config.yaml
num_hidden_layers: 12
d_expert: 96
vocab_size: 16384
qk_norm: true
init_std_o: 0.0
decay_fraction: 1.0
Below are experts of layer 9 (counted from 0) of a mixture-of-experts language model. Rows are named router (the router's row for the expert), gate (a neuron's input weights, with its number), up (a neuron's input weights, with its number) and show model dimensions 0-63. Each number is 128 + 32 x the weight over its row's rms, rounded and kept within 0 to 255.
Before each expert's rows: "mostly gets" lists some tokens that are sent to it at least half of the time. This comes from a sample of Wikipedia text that the model never trained on.

# expert 18
mostly gets: "202", "201", "199", "196", "197", "198"
router [120 125 119 104 184 201 204 136 139 104 154 131 116 163 128  95 118  77 133 150 179 117  88 122 148 105 111 160 149 133 169 155 116 115 108  95 142 200 137 126 160 163 137 155 122  83 127 123  63 168 164  86 168 128 113 120  55 143 157 147 108 105 142 171]
gate0 [ 85 151  98 149 122 150 152 113 130 148 155 137 134  97 115 116 119 174 115 136 126 104 168 180 158  45 158 151 119 132 139 147 117 149 113 102 151 155 132 120 128 159 121 154 100 159  79 162  83 127 108 110 123 125 150 179 160 132 166 167 114 138 166 142]
up0 [103  33 171 109 147 107  34 143 154 125 122 150 124 203 145 154 147 124  65  84  98 122 134 110 152 112  95 116 126 193 148 123 125 122 152 178 123  91 115 124 120 150 105 137 189  75 152 119 109 182  90 128 150 111 154  95 148 111  94 109 228 102 137 106]
gate1 [209  91 137  72  80 117 160 119 150 136 187 172 185 162 136 141  74 119 104  49 162 111 173 120 130 131 109 106 103 113 152  82 137 128 134 138 145 120 139 116  94 134 116  70 142  87  68 120 189 116 124  77 129  96  97 105  88 118 140 102 124 136  94 171]
up1 [ 90 120  81 177  79 158 160 177 106 131 116  88  85 145 154 118 108 117 129 104 149 179 133 100 147 127 102 146 108 147  56  80 140 118 137 102 134 130 164 151  87 110 132 148 132  83 127 122 137 108 142  86 102 164 131 125 123  86 137 147 165 151  85 184]
gate2 [147 118  86 126 147 172 108 141 103 133 116 108 136  84 109 125  87 156 118 108 118 129 115 109 146 128 151 118 132 169 159 138  84  61 157  93 147 171 123 109 125 158 133  91 183 145 137 148 105 105 138  83 129 113 128 109 155 121  79 122 117 123 102 131]
up2 [132 132 140 137 162 130 142 131 107 133 133 138 138 148 127 122 164 142 122 149 121 135 160 130 127 191 178 122  64  67 144 112 135 163  79 136 126 141 106 139 157 100 154  94 109 128 128  95 169 129 142 117  85 136 141 175 103  93 148 131  98 182 119 156]
gate3 [121 137 186  49 151 101 123 115 127 124 111 147 153 139 168 101 159 130 111  87 174 132 168  65 133  94 149  98 107  73 133  83 140 149 134  99  51  89 131  62  98  74  74  87 189 108 120 101 130 107 111  69  96  85 123 150 191 158 197 143 128 150 164  96]
up3 [147 141 113 134 123 157 147 161 111 161 135 102  98 112  94 129 126 103 157 151 106 138 103 159  66 159 137 113 152 148 114 126  38 120 157 134 170 158 159 171  91 140 119 138  98 123 213 109 148 136  96 175 148  90 162 126  93 157  89  96  94 116 148 129]
gate4 [135  89 155 125  98  79 102 172 132 103 195 124 162 125  73 137 155 181 129 141 105 110 135 107 157 153 162 116 171 135 128 212 159 148 151 120 152  77 110 143  85 125  66 125  88  81 109 113 102 121 151 168  89 160 132 116 134 142 114 137 120 124 104 112]
up4 [119 155  82 137 152 120 101 159 179 174 156 112 126 111 103  78 111 117 185 110 173  75 116 119  89 153 214 150 124 164 140 162 164 176 138 154  92 101 143 101 119 118 131 120 113 193 153 133  82  93 156 104 110 105 120 175 159 118  69 132 129 119 105 150]
gate5 [131 142 155  67  91 170  92 152 107 121 186 160 154 165 166 135 155 188 134 101 179 188  94 101 149  86 124 148 139 119 120  73 113 146  71 142 136 121 115 163 102 143 101 131 101  98 137 141 141  87 109 108 130 137 113 179 129  82 166 204 117 144 165  98]
up5 [ 96 148 136 109  83 138  92 183 131 142 183 119 159 165  75 182 150 159 156  74 153  91 115 132  81  57  99 135  94 138 121 134 105 135 111  94 178 135 125 122  53 151 124 112  59 138  78 161 153 120 167 151 143 133 119 122 138 143 138  79 144 162 126 152]
gate6 [134 156 164  31 145  94 175 130 153 102 146 126 157 122 185 152 169  86 113 150 104 128 167 153 136 166 183 154 184 158 189 105 149  87 161 133 143 138 153 100 143 167 166 100 148  91 222 129 156 145 183 136 141 136 147 151 110 108 110 156 111 108  86 124]
up6 [143 167 119 119 125 179 167 115  71  92  88 180 116 110 113 139  89 163 127 195 118 100 159 108 115  67 169 118 123 143 173  95 173 148 102 147  87 171  57 110 186 128 156 118  91 154 102 169 163  35 160  97 133 152 152 145 179 113 110 119  92 150 134 167]
gate7 [153 148 119 104 128 189 119 177 120 139  77 146 169 220 166 110 135 181 137  69 110 120 102  80 142  66 129 147 136 171 165 147 201 112  67 134 102  73 111 121 125  70 171 142 129  94 133  87 145 113 165 117 139  82  98 119 118 150 102 115 110 157 157 127]
up7 [131 142 178 127 121  93 125  58 150 153 141 103 110  80 106 142 108  83 123 147 105 194 162  84 103 188 104 124  90 106 107 140 121 147 141 134 160 147  95 172 123 178 110  79 109 155 135  92 163 137 122 132  98 124 119 159 141 186 100 181 120 123 108  97]
gate8 [135 114 157 190 175 125  99 133 125 117 140 146 139 165 125  94 138 119 125 104 131 159 120 109 113  44 140 111 148 106  95 151 104 146  49 141  93 144 109 188 147 139  67 125 141 132 136 166  84 123 170  98 161 136 136 190 183  51 110 134 116 107  50  90]
up8 [146 125 129 134  78 156 149  87 134 139 121  79  68 127 142 174 175 179 113  87 138 107 155 133 142 212 148  58  82 153  62 133 156 104 141  97  90 144 113  85 162 153  87 117 138 145 111 109 180 150  91 211 103  88 153 132  86 109 131 147 133 187 134 157]
gate9 [123 138 141 142 148 153 106  39 104 176 121  93  79 182 106 138  97 128 119 167 161 120 106 132 152 173 144  79 165  89 152 143 104 142 126 111  92 148  97  89 166 165 125 144  68  78 168 108 108  95 122 132 196 162 134 150  81 124  76 134 151 122 137 123]
up9 [104 101 144 119 177 134 126  96 103 128 163  74  72 177 109 122 141  89 119 146 113  90 105 143 140 127 162 102 140 138 109 150 109 171 199 113  99 157 133  92 182 119 168  96  66 142 185  89 163  78 112 148 153 145 106 125 118 144  93 143 106  75 100 102]
gate10 [123 140 125 123  66  71 161 138  89  60 117 139 120 135 164 156 155 121 138 114 119 170 176 160 162  93  91 160 144 152 149  79 136 168 133 144 193 175 101 125 134 124 103 115  99 118 121 143 182 191 206 117 154 105 114 147 111 131 121 126  88 136 161 137]
up10 [ 83 100 137 201  93  65 170 119 170 115 121 164 131 149 122  87 135 132 145 143 109 171 104  78 160 177  93 170 123 132 149  89 123 183 110 121 132 161 147 102 194  99 170 127 144 187 155 162 159 133 134 156 189  99  90 140 143 162 137  47 125 118 173 110]
gate11 [101 112 160  72  89 111 124  84 157 108 103 109 153 116  57 219 116 162 123 181 130  73 118 149  97 155 120 138 129 154  63 173  79 144 112 199 172  78 167 186 125 112 148 117 153 131 125  96 146 117 123  99 164 124 125  66 142 134 126 124 167 141  88  70]
up11 [139 119 131  61  83 132 140  84 116 136  81 102 144 171 146 130  97 170 101 130 121  81 166 171 171 134 126 106  98 135  91  87  91 181 122 101 186  49 157 103 104 163 134 128 151 173 133  81 155 152  85 137 115 134 105 103 158 127 110   0 177 218 137  91]
gate12 [ 86 126 146 125 156 124 178  84 147 198 140  80 125 182 180  95 160 157 102 148 110 138 112 141 125 108 164 142 102 125 143  93 169 133 160 160 155 196 103 121 138 132  95 133 126 211  59 176 128 153 141 112 128 145 139 133 186 103  84  48 155 114 142 190]
up12 [138 105 112 109 166 121 138 156 110 130 125 151 105 142 101  93 117 107 139 122  92 114 125 116 118 148 160 167 107  96 109 136 194 152  85 136 112 170  56 108  72 153  83 106 149  92  86 155 148 106 175 152 134 105 176  89 164 147 112 167 170 144 116 154]
gate13 [125 139 137 166 192 145  78 154  82  83 184 113  93 144 114 158  90 122 117 145 164 133 166 142 209  95 120 137 175 141 121 160 143 145  71 139 133 108 143 116  95 158 181 136 135 158  94 128 101 123 165 100 105 111  94 134 119 142  91 122 111 149 142 124]
up13 [101 100 163  86 143 139 116 142 115 183 128 142 131 123 101  51 191 132 156 104 131 160  99 116  78 135  85 161 100 135 133 155 106  84 120  73 118 121 171  76 136 134 156 135 131 134 120 139 131 171 142 187 158 168 104 153 165  78 144  92 125  58 125 174]
gate14 [152 117 116 100 147 128  98 154 137  82 139 112  82 132 136  94 145 117 129 169 111 170 115 149 116 118 140 103 120 195 115 119  90 163 173 171 104 164 132 129 123 139 106 153 134 144  90 144 106 118 144 221 181 185 128 171 162 146 102  99 153 131 131  91]
up14 [177 148 140  79 166 166  70 140 162 140 145 126 148 127 137 135 125  96 105 199  82 136 101 135 129 119 103  87 123 134 151 109 104 138 157 183 130 153 157 184 103  99  99 101 175 119 120 116 148 141 117 149 191 133 111 132 156 144 142 160 167  95 136 105]
gate15 [149 132 120 151  68 117  80 104  99 104 117 107 199 149  84 138 119 154 123 110 163 132 144 153 113 122 149 161  58 111 178 114 116 147 193 123 150 141 150 105 156 132  88 114 101 102 141 111 130 156 200 151 108 139 164 159 117 183 114 175 100 140 100 123]
up15 [111  98 146 128 123 100 121 128  73 147 120  99 175  63 136 151 139 161  85  95 126 127 132 170 131 136 179 141  53 128 101 135 107 136 202 155 140 114 142 145 195 142  89 117 185  97 106 147 153 124 199  62  98 178 133 131 160 111 110 158 143 122 120 131]
gate16 [135 130 112 132 130 152 149 141 115 137  99 127 120 130 124 116 102  81 103 199  70  87 108 165  56 156 186 124 170 114 142 152  80 159  81 130 179 154 121 119 134  98 130 140 132 190 157 170  91 107  50  87  92  90 139 139 118 147 128 167 230 128 144 114]
up16 [176 103 151 139 119 138 158 128  81  79 165 157 118 153 204  97 120 152  83 158  85 161 180 158 113 166 127 151 147  91 116 121 163 151 136 136 126 135 112 119  85 137 143 135 211 106 144 170 116 135 113  94 135 135 152 171  87 108 114 167 148  92  92 174]

# expert 19
mostly gets: "Al", "Ch", "Sh", "Raj", "Kar", "Ash"
router [131  83 195 134 183 137 131  97 114 177  82 153 157 161 198 138 127 172 116 140 133 123 110  59 116 112  52 158 168 118 131 103 122  86 139 151 107 111 104 180 175 134 145 164 106  96 134 109 134  94 124  93 158 110  98 131  80 172 177 142 113 133 135 140]
gate0 [149 133 128 192 130  98 108 102 158 112 108  85 173 151 111  89  88 162 148 162 185 198 139 131 152 163 123 166 160 146 149 125  96 118 132 120  83  66 117 114 167 153 150 172 202 145  83 114 174 144 157 145 158 167 128 116 152 145 113  94 164 121 106  66]
up0 [130 157 116 173 138 104 101 122 152 106 126 133 179 149 117 112  98  75 127 166 103 161 150 148 130 105 148  69 111  79 140 128 124 112 208 172 126 106 140 138 173 149 127 128 139 111  99 135 145 147 173 100 144 161  99 124 111 166 152 100 208 133 103 118]
gate1 [143 110 100 138 117 162 141 100 194 146 160 126 141  45  88 132 124 157 120 199 133 152 129 116 164 142 118 139 153 169  94 144 113 117  78 179 112 114 114  96 128 179 139 126 146  48 145 134  87 143 173 148  79 136 163 112 121 103  33 139 135 146 127 198]
up1 [103 115 144  51 161 150 157 122  85 106 102  80 146 131 114 164 141 162 130 111 141  98 144 125  81 188 118 193 171 135  96 182 169  54 125 167 134 130 143 142 103  87 152 114 102 134 123 169 132 121 106 125 141 126 119 121 117 111 148 157 100 152 118  99]
gate2 [169 148 159 135 201 131 137 138 100 156 176 130 123 178 164 114 149 102 117  88 109  93 136 180 115 188 197 145 147 144 165 209  86 123 101 116 119 108 169 160  84 153 116 160  98 113 176 132  95 108 152 117 120 139 114 129 120 165 126  73  79 142 165 152]
up2 [141 157 199 142 165 164 168 166  99 118 139 116 112 167  73 119 137 138 103  66 151 114 162 109 108 183 178  89  99 198 103 190 113 141  76  74 110 129 107 139 128 106 112 151  98 167 143 141 107 152 165 148  74 109 117 115 113 143 168 131 106 151 111 143]
gate3 [160 119 136 107 133  94 171 138  96 170 126 120 116 168 146 118 139 121  84  89 172 150 110 117 129 107  92 156 115 143 160  91 119 112  71  88 117  69 113 139 160 136 104 141 117 136 138 143 117 136 171  65 142 127 112 157 102 114 129 125 120 166 164  83]
up3 [137 140 127 112 153 169 123 108  77 146 147  90 131 225 144  91 116  86 166  98 168 118 185 118 112 125 159 138 123 128 113 124 108 107 117 158 126 150 132 164 107 121 148 160 107  91  94 119 203  72 127 126 129 171 113 108  59 148 122 140 146 151 131 169]
gate4 [156 135 140 152 116 160 139 101 138 131 127 102 115 178 135 101 114  94 144 130 126 170 125 110 114  50 173 129 164 108  82  73 125 162  72 166 125 130 141 139  82 122 146 138 132 127 226 135  51 169 140 149 183 161 186  86 117 154 121 107 106 134 172  88]
up4 [143  98 153 148 155  93  80 134 102 149 130 115 141  86 147 119 125 137  60 117  47  62 147 153 151 111 153 137 154 136 161 186 141 105 137 107 104 148 142  97 157 147  80  70 119  79  54 143 152 123  87 178 121 117 220 143 139 108 161 157 151  69  67 144]
gate5 [107 103 195 114 121 105 108 144  92  88 194 129 102 171 102  80  70 180 144  80 102 124 138 131 150 100 111 163 113 201 120 157 176 160  89 183 152 145  86 119 115 101  93 168 112 156 159 176 138 132  81 102 152 103 119 134  74 103 113  67 130 108 123 142]
up5 [ 92 171 169 142  79 171 100 136 192 131 133 148  95  89 124  92  98 132 169 133  83 116 128 117 107  93 188 123  79 126  82  97 155 178  70 195 139 128  95 118 112 105 121 151 116 122 159 178 149 115  89 136 127 157 125 147 113 102  83 105  83 168 155 151]
gate6 [161 107 123 112 128 109  85 104  96 187 147  70 129 180 151 136 161 116 131 100 177 139 123 160 162 114 149 121 117 174  85 113  96 108 162 237  90 121 123 111 142 134 119 145 187 111 164 107 181 194 125 177 163 150 120 133 127 154 118 142  76  90 119  43]
up6 [139 156 115 143 102 168 145 130 135  93  75 126  88 107 141 163 123  98 134 158 133 194 112 137  91 128 180  99 150 136 114  78 101 125 151 140  80 104 110 127 105 100  92 116 120 114 129 145 145  69 179  84 128 130  88 147 132 148 111 113 168 138 150 166]
gate7 [126 125 172 134 127 117 189 129 161  88 121 116 107 141  88 142 125 174 145  82 154 109  38  98 138 163  87 112 126 129  95  97 156 117 152 110  67 106 101 128 115 110 150 106 166 121 124 176 197  73 184 120 127 123 154 138 139 125 132  89 146 109 128  61]
up7 [ 96 139 116 118 148 117 150 122 150 165 106 105 131 136 113  88 125 105 139  55 112 104 174 130 140 136 155 118 115 123 118 183 132 124 169 163 186 155  83 126 114 150 145 112  78 115 141  94  88 123 159 168 112 148  85  77 145 104  90 122 152 183 142 165]
gate8 [146 156  55 137 131  71 108 111  89 131 118 107 100  92 131 109 165 112 130  91 159 104 112 144 136 141 126 100 144 128  58 124 113 133 131 110 119 140 152 155 133 177  89 134 114 118 136 184  67  97 119 116  79 166 103 100 137 107 143  59 123  95 120 140]
up8 [192 178 111 173  99 153 160 125 123 112  91 132 108 156  94  69 151 124  61  53  96 134 150 146 126 136  89 155 177 146 148 166 111 128 171 181 102 112  92 135 110 153 191 122  60 123 120 148 134 135 144 131 175 119 157 112 138 173 143 156 117 116 166 133]
gate9 [160 112 141 133  82 166 139  43 145 162 164 177 168 150 136 160 155 109 110 125 148  98 131 119 142 102 131 187 147 122  67 128 129 173 118  36  89 122 139 146  91 129 139 125  83 120 118 114  97 185 148 155  96  93 138 116 122 161 161 190  93 116 114 149]
up9 [112 119 161 131  84 130  89 116  81 192 152 110 156 140 116 125 105  86 134  80 151 144  85 140 135 148 135 119 102  84  77 105 100 118 148 105 160  90 110  82 133 131 109 138  85 181 144 112 129 190  71  78 150 121 160 122 155  90 122  98 130  94 137 139]
gate10 [ 95  98  96 122 192 127 141 130 137 142  97  18 107 163 146  90 128 141 125 105 100 151 100 126 138 135 128 113 133 165  72  99 140 178 150 141 149 193 128 116 130 127 125 136 160 174 116 100 193  32  61 214 182 149 126 101 143  70 157 128  83 138 102 154]
up10 [114  90 202 110  94 141 181 116 105 116 140 182 110 142 136 155 188 179 146 134 154 146  88 136 150 146 118  82  60 141 133 120 131 181 142  94 110 117 100 111  99 128 108 140 127 126 154 169 121 135 179  95  95 121 117 116 124 183 126  73 126 125 137 137]
gate11 [170 141 179  98 109 144  64 114 148 194 129 101  89 127 128 187 135 161 162 172 148 125 143 128 195 116 147 141 156 151  76 156 156 124 141  77 104 163 140 158 121 108 188  91 157 146 103  91 104  99 131  58 144 197 136 120 146 131  50 172 192 181 115 140]
up11 [150 137  54 148 141 135 164 165  57 104  86 134 159  97 109 113 150 103 101 157 132 119 159 130  95 137 106 170 182 157 154 153 105 159 119  52 112 130 157  79 155  72 127 108  86  93 156 112 141 133 191 148 146 116 118 146 169 128 110 203 143 142 138 126]
gate12 [145 127 145 108 161 112  86 175 115 147  93  90 111 115  73 134 164 178 196  87 167  79 168 155 159 195 136 124 167 137 137 173 151 123 103  96 143  25 163 128  99 134 115 114 125 133 114 102 115  86 159 154 125 164 148  64 153  94 125 114 167 184 114 100]
up12 [126 137  86 120 110 121 120 150 128 125 122 100 152 120 234  79 135 103 138  81  78 150 151 155  61  88 148 115 111  70 102 144  90 123 125 228 137 158 157 113 134 169 147 118 107  85 171 124 145 146 146 103 145  79 145 174  66 154 145 141  56 131 146 133]
gate13 [148  84 159  83 148  84 129 108 105 107  90  40 147  87 134 149  95 156 176 100  79  92 153  96 126 138 147  84 122  85 131  74 152 142 108 144 122  95 103  58 107 111 121 100 113 125 121  96 122 131 156 133 107 145  84 153 132 172  83 123  98 182  49 148]
up13 [ 92 163 140 146 138 108 150 141 111 182 156 101 179 105  85 113 139 109 146 124 139 155 144 100 143 125 172 117  93 161 143 115 175 129 112 125  61  86 100  82 194 144 104 138 130  86 175 163 119 119 107 116 125 105  92 149 149 158  99 134 128 188  47 163]
gate14 [144 172 137 105 150 165 152 132 109 167 134 101 127 146 148 166  67 148 120 166  96 107 135 119 116 143  93 117  75 139 149  87 168 181 149  87 138  98 121  80 123 105 130 192  63 137 132 124 124 112 104 139 107 118 145 146 133 106 116 111 190  93 172 133]
up14 [195 179  67  57  98 149 172  83 163 143 133 152 196 152 140 101 130 120 110  93 183 166 123 159 161 146  86 133  86 112  82 128 181 152 116 126 137 122 165 161 100  88 125 106 121  83 214 145 183 130 122 135 152 138  87 154 160 139 137 153  94 167 131 150]
gate15 [ 94 178 105 160 133 125 127 126 156 108 150 141 142 127 115  83 141 156 114 110  73 133  78 125  94  15 129 156 194  27 155 123  78 130 129 133  98 152 167 131 154 181 143 144 127 141 150 152  59  98  73 113 131 147 113  93 120  81  67 151 189 110 143 129]
up15 [113 159 168 137 101  98 128 167 106 112 186 154 115 170 127 142 111 122  82 168  94 149  90 103 180  84 117 178 162 115 136 120  90 130 136 193 110 134 101 140 106 130 157 120 170 103 185 103 114 141 158  84 178  91 106  86 131 156  56 188 120 138 179 150]
gate16 [112 155 117 107 149 104 117 197 136 164 135  96 137 125 163 120 122 106  97 227  84 160 160 104 128  82 113 213 152 139 108 110 105  90 109 134 130 169 124  73 128 120 142  76 148 135 151 141 127 206 171  91 119 151  96 109 130 100 178 150  82 174  82 164]
up16 [ 91 167 147 108  75 118 147 117 138  48 124  95 107 102 112 149 121 121 130 112 121 147  87 111 139 150 140 115 101  65 154 105 118 165 129  89 141 102 137 142 131 118 111 107 130 187 153 153 148  73 144  78 144 114 131 184  42 109 119 153 134  73 175 127]

# expert 0
mostly gets: "′", "^{", "CA", "MA", "IS", "PS"
router [ 67 126 102 117 127 156 127  87 147 134 130 138 172 117 136 132  90  98 119  96 165 165  79  68 138 133  59 186 102 145 106 136  80  80 152  63 122 159 135 184 175 112 168 168 169  84 176 112 111 129 154  86 144 154  94 140 119 184 171 114 141 120 139 199]
gate0 [148 172 123  95  76  41 140  87 176 110 133 108 149 134 118 122 135 175 143 113 143  83 106 183 153 141 134 168 186 131 100 140 103  87 100 154 132 127  62 175 182 101 179 188 107 130 138 150 143 132 155 137 138 107  80 108 141 158 123 143 136 167 110 173]
up0 [126 172 121  97 121  64 156 169 158  78 164 129  87 140 105  97  74 116 175 158 154 142 126 162 137 137 170 124 138 110  72 115 140 117 100 136 132 127  71 144 163 144 161 184 170  78  99 178 145 169 136 108 167 118 106  55 172 152 122 130 117 145  34 187]
gate1 [ 86  84 107 158  75  93 158 120 133 117 135 135 110 141 186  78 168 173  99 174 192 106  97 111  86  76 151 132 106 125  92 123 140 124 114 115  74  92  82 128 129  80 145 166 100 103 119 138 185 131 183 102  82 123 159 155 129 137  91 101 113 152  42 169]
up1 [ 77 100 105 169 104  74 153 106 101 126 102  65  85 135 100 140 155 147 170 101  73 122 131 157 119 127 106 126 102 149  99 167 112  96 120  93  83 113 106 115 162 126 143 126 103 110 115 138 210 128 131 126 143 135 157 154 152 101 157 126 116 101 119 140]
gate2 [129 137 103  94 168 155 143 118  57 107 139  90 119 106 101 149 159 170 200 150 130 137  79 138  82  86 163 130 175 139 105 135 129 157  94 111 121 121 159 134 118 155 125 134 143 115  83 125 121 103 147 147  93 125  96 173 140 119  93 188 144  73 117 145]
up2 [119 145 129 157 124 149 131 139 114 140 136  96 126 122 131 127 165 161 128 160 168 121 154 130  37 123 136 158 163 109  64 129 139 134  54 105  77 135 103 159 110 153 150 120 137  67 106 136 135 108 118 114 124  90 174 176 163 115 112 217 145 130 151 146]
gate3 [140 157 108 199 109 119 142 143  93  92 103 141 160 144 132 143 180 131 116 125 112  96  72 118 201 158 146 205 104 143 168 165 162 102 135 100 140 138 106  94 178 118 131 152 115 127  97 144 135 160 161 105 120 143 165 136 170 135 133 109 149 104 163 121]
up3 [104 183 138 171 129 175 117 156 115 130 133 124  82 111  99 114 175 193 184  89  98  87 132  65 107 157 215 161 176 149 143 159  81 100 153 139 103  78 126 119  90 108 109 118 137 172  92 197 190 155 119 145 110 148 121 141 150 161  86 129 161 160 123  78]
gate4 [ 89 122 157 154 150 119 197 127  80  90 144  72 126 120  93  97 137 131 114 189 157 128 201 114 114 169  67  77 139  69 103 181 109 150 109 137 183  92  71 122 106 134 116 142 115 112  87 139 159  96 133  75  59 149 108 132 133 185 118  78 138 231  89 147]
up4 [141  51 117 177 121 107 151  86 137 135 144 123 138 102 148  98 133  46 150  95 190 155 113 175  88  81 173 122 131 116 106 127 166 130  60 169 174 122 161 138 116  70 145 135 148 132 141 160 195 134 158 158 141 126 136 146 115 145  85 197 142 158 122 188]
gate5 [106 111 132 145  98  94 124 102 101 171 133 146 104 112  86  96 129 168 103 164 150 116 128 144 134 134 148 122 117  44 149 141 140 167 100 111 137 169 109 141 130 142 147 139 197 122 175 165 163 136 124 138 130 194 160 131 149  97 119 162 100 100 114 130]
up5 [167 135 123 107  81  97 112  96 116 180 125 106 130 150 187  87 133 108 159 129 151 162 144 104 149 166 106 190  46 111 133 146 133 148 158 148 143 180 138  87 146 128 142 171 167 120  86  60 196 120  91 107 142  78  98 135 143 146 154 115 112 112 118 123]
gate6 [105  95 109 163 125 131 145 138  98  82 168 107 113 122 107 146 151  98 121 154 163  91 102 115  99 146  64 160 117  98 124 106 163 150 140  68 111  89  76 147 102 115 127  99 107 168 162 116 143 186 101  55 159  93 152 118 153 195  91 119 111 142 134  55]
up6 [124  94  95 107 171 124 160 181 123 157 125  99 111 139 133 172 150 104 161 186 206 138 118  79 109  91  35 131 108 120  90 140  82 158 114 129  92 158  87 131 107 120 164  77  84 113 153 118 170 125  51 115 156 124 135  51 151 197 100 108  99 112 143  95]
gate7 [103 174  73  57 197 177 118 188  84  86  68 105 118 147 108 125 112 111  93 119 124  96 134 121  85 158  69 165  59 147 146 133 111 168 127 109 129 107 118 148  66  93 147 154  45 149  99 141 112 135 115 177  94 128  62 125 131 150 121 199 108 100 135 110]
up7 [120 135 176 180 162  64 116 128 171 103 143 149 128 135 150  91  97 127  90 178 134  54 135 169 123  92 139 134 172 136 128 174 150  97  84 128 114 110 129 112 103 169 118 114 130 151 144  81 150  82  92 135 127 127 156 114 200  99 105 103 124 140 149 133]
gate8 [156 142 113 138 145 138 117 128 123 108 125  86 114 134 140 111  98 133 138  87  88 137 131  96  98 131 142 117 165 143 118 203 144 146 107 113 129 180 164 128 100 167 142 212 187  76 115 140 110 134 105  63 105 170 142 158 177 182 123  80  61 113 115 108]
up8 [119 100  70 137 109 156 105 145 106 135 150 127  78 111 148 134  83 181  81  65 138 156 177 113 115 104  53 146 129 118 126 175 207 128  91 122 141 180  72 159 119 138  81 103 130 129 228 119 138 134 170 134 134 132 116  90 190 165 134 145 127 115 130 138]
gate9 [133 106  87 140 123 165  94 143  81 128 111 114  98 160  70 157  99 120 129 116 161 127  97 102 164 142  61 144  81 142 170 157 200  98  92 137 116 154 117 118 132 134 176 150 136  90 132 133 130 128  90  93 110 126 101 117  89 148 154  79 160 103  80 106]
up9 [135  95 143 136 122 151 108 166  88 156 128  91 133 162  96  99  97 126 114  63 152  96  90  87 186 116 112 179 165 153 170 141 156  66  94 136 137 154 100 105  94 116 192 151 102 117 147 163 156  83 131  52 175 199 131 102  79 177 138 107 149 105  80  96]
gate10 [107 112 102 140 143 104 110 167 107  98 138 161 154 168 172 189 101 136 116 167 151  81  96 102 111 129 147 154  91  94  58 183  97 202  74 116 146 144  65 119 126 103 178 174 137 197 140  74 128 172 114 101 170 105 129 134 104 159  98 176 109 165 190 107]
up10 [146 116 112  86 146 111 147 113 134 126 107 112  65 102 151  87 181 161 124 103 165 114 147 167  74  93  73 169 196 140 168  99 104  90 126  90  73 165 158 138  83 153 133  98  76 143 116  87 128 109  81 218 156 138 135 176 169 120 163 175 111  77 178 119]
gate11 [118  87 132 198 134 149 142  99 131 120 123 126 142 163 128  96 109  85  70 128  80  88 100 117  65 189 131 161 138  31 192 121  83 112 225 160  89 107 140  99  90 142  91 130 150 147 136  77 111 161 148 124 102 172 115 115 137 109  96 133  89 138 150 137]
up11 [100 168 112 163 140 117  94 121 112 117 125 121 125 100 126 127 123 105 156 151 129 123 131  71  90 105 114  42 190  43 186 128 137  91 129  88 143 132 179 100 133 139  91  82 111  85 175 154  54 118 147  52 124 168 144 166 103 107  93  73 140 156 165 153]
gate12 [134 119 181 145 136 127 172 153 124 127 131 161 178 122 166  72 131 125 114  59 150 113  93 102 130  63 177 146 147 131 103 121 116 154 114 154  65 109 160 100 128 116 143 177  71 159 160 135 105 117 158 156 123 103 193  77 124 159  80  89 137 102 119 134]
up12 [151 170 142 130 154 139 160 135 142 136 123 159 126 132  89 107 122 130 176  77 166 151 154  90 158 118 121 128 110 106  44 172 106 153 159  75 154 129 134  88 146 116 106 112  85 126 210 112 103 104 151 100  98  56 125 115 109 157  73  78 140 157 133 102]
gate13 [121 129 113 103 116 107 153 151 175 173 108  78  89 111 149 189 119 116 141 137 156 109 158 164 110 119 178 145  99 161 136  79 134 100 178 111 184  88 141 117 107 165 132 162  87 134  86 119 145 146 132 108 132  95 125 138 101 105  70  83  99 136 176 142]
up13 [111 129 153 168 107  89 121 130 173 125 151 110 129 186 102 162  92 143 135 112  92 159 121 132 120 138 164 169 135 132 165 117 146 132 164  97 144 113 122 130 181 101 122 118 117 161 149 117 124 132 118 177 121 117 109 138 195  93  92 157 175 162  74 139]
gate14 [143 115 124 193 152 176 104  83 147 132  90 169  94 118 131 150 153 118 146  92 167 133  98 121  72 130 104 169  76 156 112 125 137 129 148 103 144 115 151 107 157  84 144 147 129 132 150 136 155 130 145  94  75 168 125  82 127 163 118 106 113 138  62 121]
up14 [168  99 142  97 108 135 150 153 113 163 153  83  77 121 184 109 124 161 166 132 107 190 157 113 114 174 133 120 142  99 117 183 118 167 150 191  80 109 125 153 111  81  56 134 152 156 171 144 123 147 126 157 156  76 151 115 137 137  92 167 153 141 145 155]
gate15 [125 131 115 157 161 120 173  56 104  61 134 126 131  76 120 122 187  96 102 165 144 151 152  95 136 111 125  91  94 102 115 124  73  68  79 148  84 113 123 142 195 168 113 115 146 133 111 145 145 144 115 134 164 126 113  94 129  75 139 164  99 131  99 141]
up15 [146 158 107 123 117 164 109 175  92 185  70 156 114 102 119 108 140 139 102 142 129  95 146  98 108 160 149 125 125 141  96 156  98 173 141 142 181 137  94 136  41 103 140 197 155 168 113 149 174 110 115 134 134 128 110 133 142 146 142 179 142 176 182 133]
gate16 [118 105  38 134 145 123 125 109 104 147  46 156 110 114 108 149 126 152  87 119 141 129  69 132 145 112 156 102  73 104 123 177 113 155 190 147 125 155  83 162 162 133 119 108 131 154 202  73 108 131 132 147 117 113 140 168 132  89 177 122 113 119 107 114]
up16 [ 90 130 162 136 103 126 160 127 150  84 149 172 123 172 119 101 141  85 117  96 100  89  94 141 155  95  80 120 140 125 123 160 149  93 129 135 118 144 104 100 103 119 124 147 146 143  95 116 172 178  82 104 103 133 150 114 123 162  96 116 148 156 148 172]